{
  "num_hidden_layers": 14,
  "hidden_size": 256,
  "n_experts": 32,
  "experts_per_token": 1,
  "d_expert": 480,
  "d_shared_expert": 512,
  "hidden_act": "squared_relu",
  "moe_layers": [0, 1, 2, 3, 4, 5, 6, 7, 8, 9, 10, 11, 12, 13],
  "router_score": "sigmoid",
  "normalize_top_k": false,
  "routed_scale": 1.0,
  "balance_loss": 0.000136,
  "balance_bias": true,
  "init_std_router": 0.00993,
  "lr_router": 0.000571,
  "vocab_size": 8192,
  "norm": "rmsnorm",
  "norm_eps": 1e-06,
  "tie_word_embeddings": false,
  "optimizer": "soap_variant",
  "learning_rate": 0.00599,
  "max_grad_norm": 1.0,
  "batch_tokens": [32768, 65536],
  "max_seq_len": 512,
  "train_tokens": 537700000,
  "max_steps": 10946,
  "dataset": "wikipedia_en"
}
Below are experts of layer 6 (counted from 0) of a mixture-of-experts language model. Rows are named router (the router's row for the expert) and show model dimensions 0-255. Each number is 500 + 40 x the weight over its row's rms, rounded and kept within 0 to 999. Numbers have three digits each.
After each expert's rows: "comes after" lists some tokens at least twice as common just before its tokens as in all text; "gets" lists some tokens that make up at least twice as much of what it gets as of all text. This comes from a sample of Wikipedia text that the model never trained on. Tokens count by the router's weight.

# expert 3
router:484496515475545488522480533485548500461414457537505484459519482460576535506452494553468485584506457429494508545589568517496480426521525521531518550493480502397455523480539586472573490549481535511510529450532433546427503475511571501531480493480478487440434545486460502463525522472549465485536538567534501533498567447537477511444538453529541465521482537579562526573475487585509441442502512545505464503523566584511536499496497499499529508481527483504525538478477465567520562464501479449545539552395608496572502436435478524498482488506455496469499478518538506525509460543524513463580478526511553562444511505548486463466526469516542474514369485449505479526494437442520492528527462477497457548515533508512498467441428520553497580565454496480572513530528487517499476518500487
comes after: "1", "9", "0", "2", "8", "–"
gets: "9", "0", "8", "1", "2", "7"

# expert 21
router:510460507506495454462524449426588517519451445540496477461428468489554520483556522497484525478463423463437511538557528478529475480455566536438520512504494500528479463498518496475534556505485491520504502483520527532542496532455517459461456497478411538451443555580502572498557500508545517584514458499579509510538513582546489400496441474523547475583455534461469475545544485492456511499489492557451455502564527550503531458487525450485461496516533510598435568534495473566552455520481559500592484443469471473467563537542462469508537498475530529442505458511505564459433534464545496488506471522536536517484488416528493503464450526518561496503483557517446491554509502469504497454544563501501472538488462437427444527497555477453472527637435481448563534459452483509477510509490450
comes after: " (", "inomial", "^{", "age", " –", "E"
gets: " or", "°", " name", "%", " place", "born"

# expert 6
router:412491481472496522507479449517453516520424554477446505540486476436538511516477431501445493547476514540527467505534482525542455529494451490521507544500511476420441505455469449473510505548483517433503538494453418609512518469497431468511504503504542424480479463447467520465466462461478507494485556477472481438555513540514482455520521501489542451519580467506557471543528470551516521498563487497469472539458562517536459551497591457480414438556488505508550512493549568567479466487489537421530531518437522477489531543491397532550433500495393543483487489542501523584562519531510523465458522589557570541478481517501528525512497479464465459492459494468490480385512477470527479484537555473432478507485506565500461482566508433469536474463472518549502471450471531543456433490399454
comes after: " ", " $", " to", " be", " than", " f"
gets: "0", "5", "2", "4", "3", " up"

# expert 18
router:488483521489461466452436510401540514489458470506523522486467505522510565511433473510494499500534456490476508545494508465533507450457478586470506512603552521512402446446475515452432574577562526407487503481485470491471431439504581502507437486509495523498450518585510537534537428419527479552574476450478519503532548525561552459461464483511446459555483480539498512517528497511506536478518480465487518515562533532512543464476505521466586474464557521469498490522511532493536477576457558528553442573464566500481577463486447427436500520547503508514453509499420513452465518468470548502471545562482552449468509482509461481435535499524517525501422541424495516518502470522616546488472497488489504450556471467464507486522595501443465540448467576519492547522507468479453524498538474
comes after: " |", "C", "et", "al", "ium", "e"
gets: " ", " p", "ou", " f", " ", " Survey"

# expert 9
router:516555436546507503473555507457515501460427518451473541461544526476533489599453420508492510540495503464508404513495565509464424554437547507553532516520535490557467461553469479510467488525447576426478449503452479504533437441451549455536468488490484527513468481528440515476581532413531464509553457496525499528481458516583465502441514463523577565512587542530492571517463483495520576427500464462482477521501542491461537427431462474509491532490548500516458486458534513519465519565487486454492470466483592420486530488484543500494515523503575524426509473564449521527486589518495514538465542525451503521492549440564489452521509485468489474505467535405543499474502581518578517521490503486507473479503536470502490569530606540498525430515491538568528538516476500493512488467434497
comes after: "0", "4", "5", "2", "1", "6"
gets: "0", "5", "6", "3", "8", "4"

# expert 8
router:458553529459506461517489505519529489485473481567463523492525520555534499497467491571489587510461486505430475522540542493513466478499491538458526517524569514479498473475468571394496520523560468402493467516533465507513453470439483516537524492451469515432391481620521550411553482536533517616520474466521580491461537582588506504464541467491499459505540503491547476487506448468422452537515485435564440498493479512524503493499472471472549512453455469501516422540525580554586468553466572472531497472474531447500411543506522511541478506518524563521460529476558518494500521474475513525463473532539544499526515516572492540425488463447478508552429533475504504524472544438493488507534474484481491487514497496502436568499508484539498506488559510595601507528429457526508476452505444
comes after: " of", " in", " the", " to", ".", " at"
gets: " the", " The", "The", " his", " their", " its"

# expert 20
router:538473440548583476486509525500490416456481471485538563438517572431543496517478492587487531518489466481512488500552528471567486522491541538526552471565499527466499461483472460557553553511518516492508523528498500534479501529514450505499503531498523459476561489489539464475564485494517540513491532516473433430484524512527571542478517400523487500559489559475535578560429437467507520497566452533469433450499496529506536537577501479499506475570529513540494531561400516513565565527466536473630570448454571474482515498560443512579498536483434540462526574463544525499397471511556466544508478530579504485458531511568511452481514507438511456498471478499485496486436545454539470458559483460483426485474509447456536489576546461500510464545514499514531466452538544505492477496515428
comes after: " in", " of", " for", " For", " to", " at"
gets: " that", " other", " this", " all", " same", " some"

# expert 29
router:511466491489528478459549477463498497541530498468456545460521488478532499458528473530460558490437480476469469443477425500521431504480565500529512469535541462511459508479458442475433568440459551436431535465494476503511503528415546435463531467452456496452499511546502542505537558514502488531507482557590524429553505533481508480477511511516499529536452538508475572505535484511404549551525483474398444507543469475503516527544489566494459451456472472558489468547471514588537442527500526409524422393479520475521565392455513478571490458517546585538529480529511524531521601435512523500520510499545556460512440465609450531497458478495531502539490566457510518479537511504474456534524535494490438534477493476441470545476497494477514500540509527559530504434434529497456574521509455
comes after: " |", ";", "|", " at", " km", " Stadium"
gets: " |", " W", " L", " MP", " D", "PL"

# expert 2
router:544470511466541426538513519483502468561453486493534497486513504534481509536483467498500581514553424496396481499494558530603494547546499553487574489533482469476482403443524467497514524495587477439514544464483444502454493563459514467464585455549461463444504507522412481522495529448532527520518487450522511469501499521496465482480472483498525424560493471535449583472521517514453474494530467475504355559533485467530535501482473460553499466464530519563489452501441515526506447528436580475511514462433487476530521451431497443495516502554537570528555537487556492535469592453472487461561518539525540451426468502515504537476467493474509595477467502477487481532537426437487524434541455532523499512513488513445512500511552486447571484583479464526453518476503448462445579491514502
comes after: " ", " |", ";", " League", "===", " season"
gets: " ", "\n", "1", "2", "3", "4"

# expert 0
router:537508434487492515513497522509488536470530473518465488577514385446566506529481477509468490503479468462500446531485570540516503479459524511528563504519530532554496533458516598483469476519482450464537585549467459522477463512422497451571471538460459506493490452486573473484517450548572511473618485504508493473531524498577529442442461489480474515515475492500543512577569535526504451482546523492477498477469542532462541524449523420542492403546469517573469475557527469520498510460438509410509409554456590545487546584492476476473438490520483585484524496488537485479514501527470517502538480551566477474495435473524540563503471529481516494510479533492494583511547500507482451549467479483411485462579437450481450481504541551515498484503495465488547442447464448569502549413496463
comes after: "\n", "0", "3", "4", ")", "5"
gets: " |", "|", ";", " February"

# expert 30
router:489468399494486504546539465427498483482406498473480494521465520450567562508551521598473532513506497489486415517493475466465466470497491505554479562501557509580477467434523562505495525524458473419495478449441542564559470468514483454522495444489434492491459467511482571528531480448553550542499507524596504429497482505487483471563440437500476510505558565557543454489494405524464538457518552422446515544484513547519540466381562527473432486558486448545477513500479488518448430486479517518525441521453511500502521509508453532558467537467423533464491525491478563519497509478511500505523504476529500501516438456563453481428446533492545490532508550526451497464512563542517467433515472489547510499406524461464488581485515508538543500513529529524544528467489479489463455455409431
comes after: "-", "ed", "|", " based", "==", " •"
gets: " on", " from", " On", " in", "On", " by"

# expert 27
router:456487475470465423485548525461523497516458448554472534544454541492513516513509454504511537549511448423530405445487459574485432524507484510528468522507563547400504524543495514448507505467477599448462521462577509536524498510469514492507466539448511483411476477529487548489507526509570549548541503449547479535495581505476433499489457525473470494448528476558529603506544475510524522523509533536455519479600454556496524461501502527517448498569493460513466508520534525589480496512494542448553518508456502478534452487445508502461484512559537560525476555490579450534513565448564447484549524533529570451485463440585580451415545508523481427432464568458488451484502479488502521572476523474496475495519467496500492558526549509464508564520470461575491529566498487502478469437465446
comes after: "–", "3", "'", "1", "6", "2"
gets: "'", "–", "/", "1", "’", "-"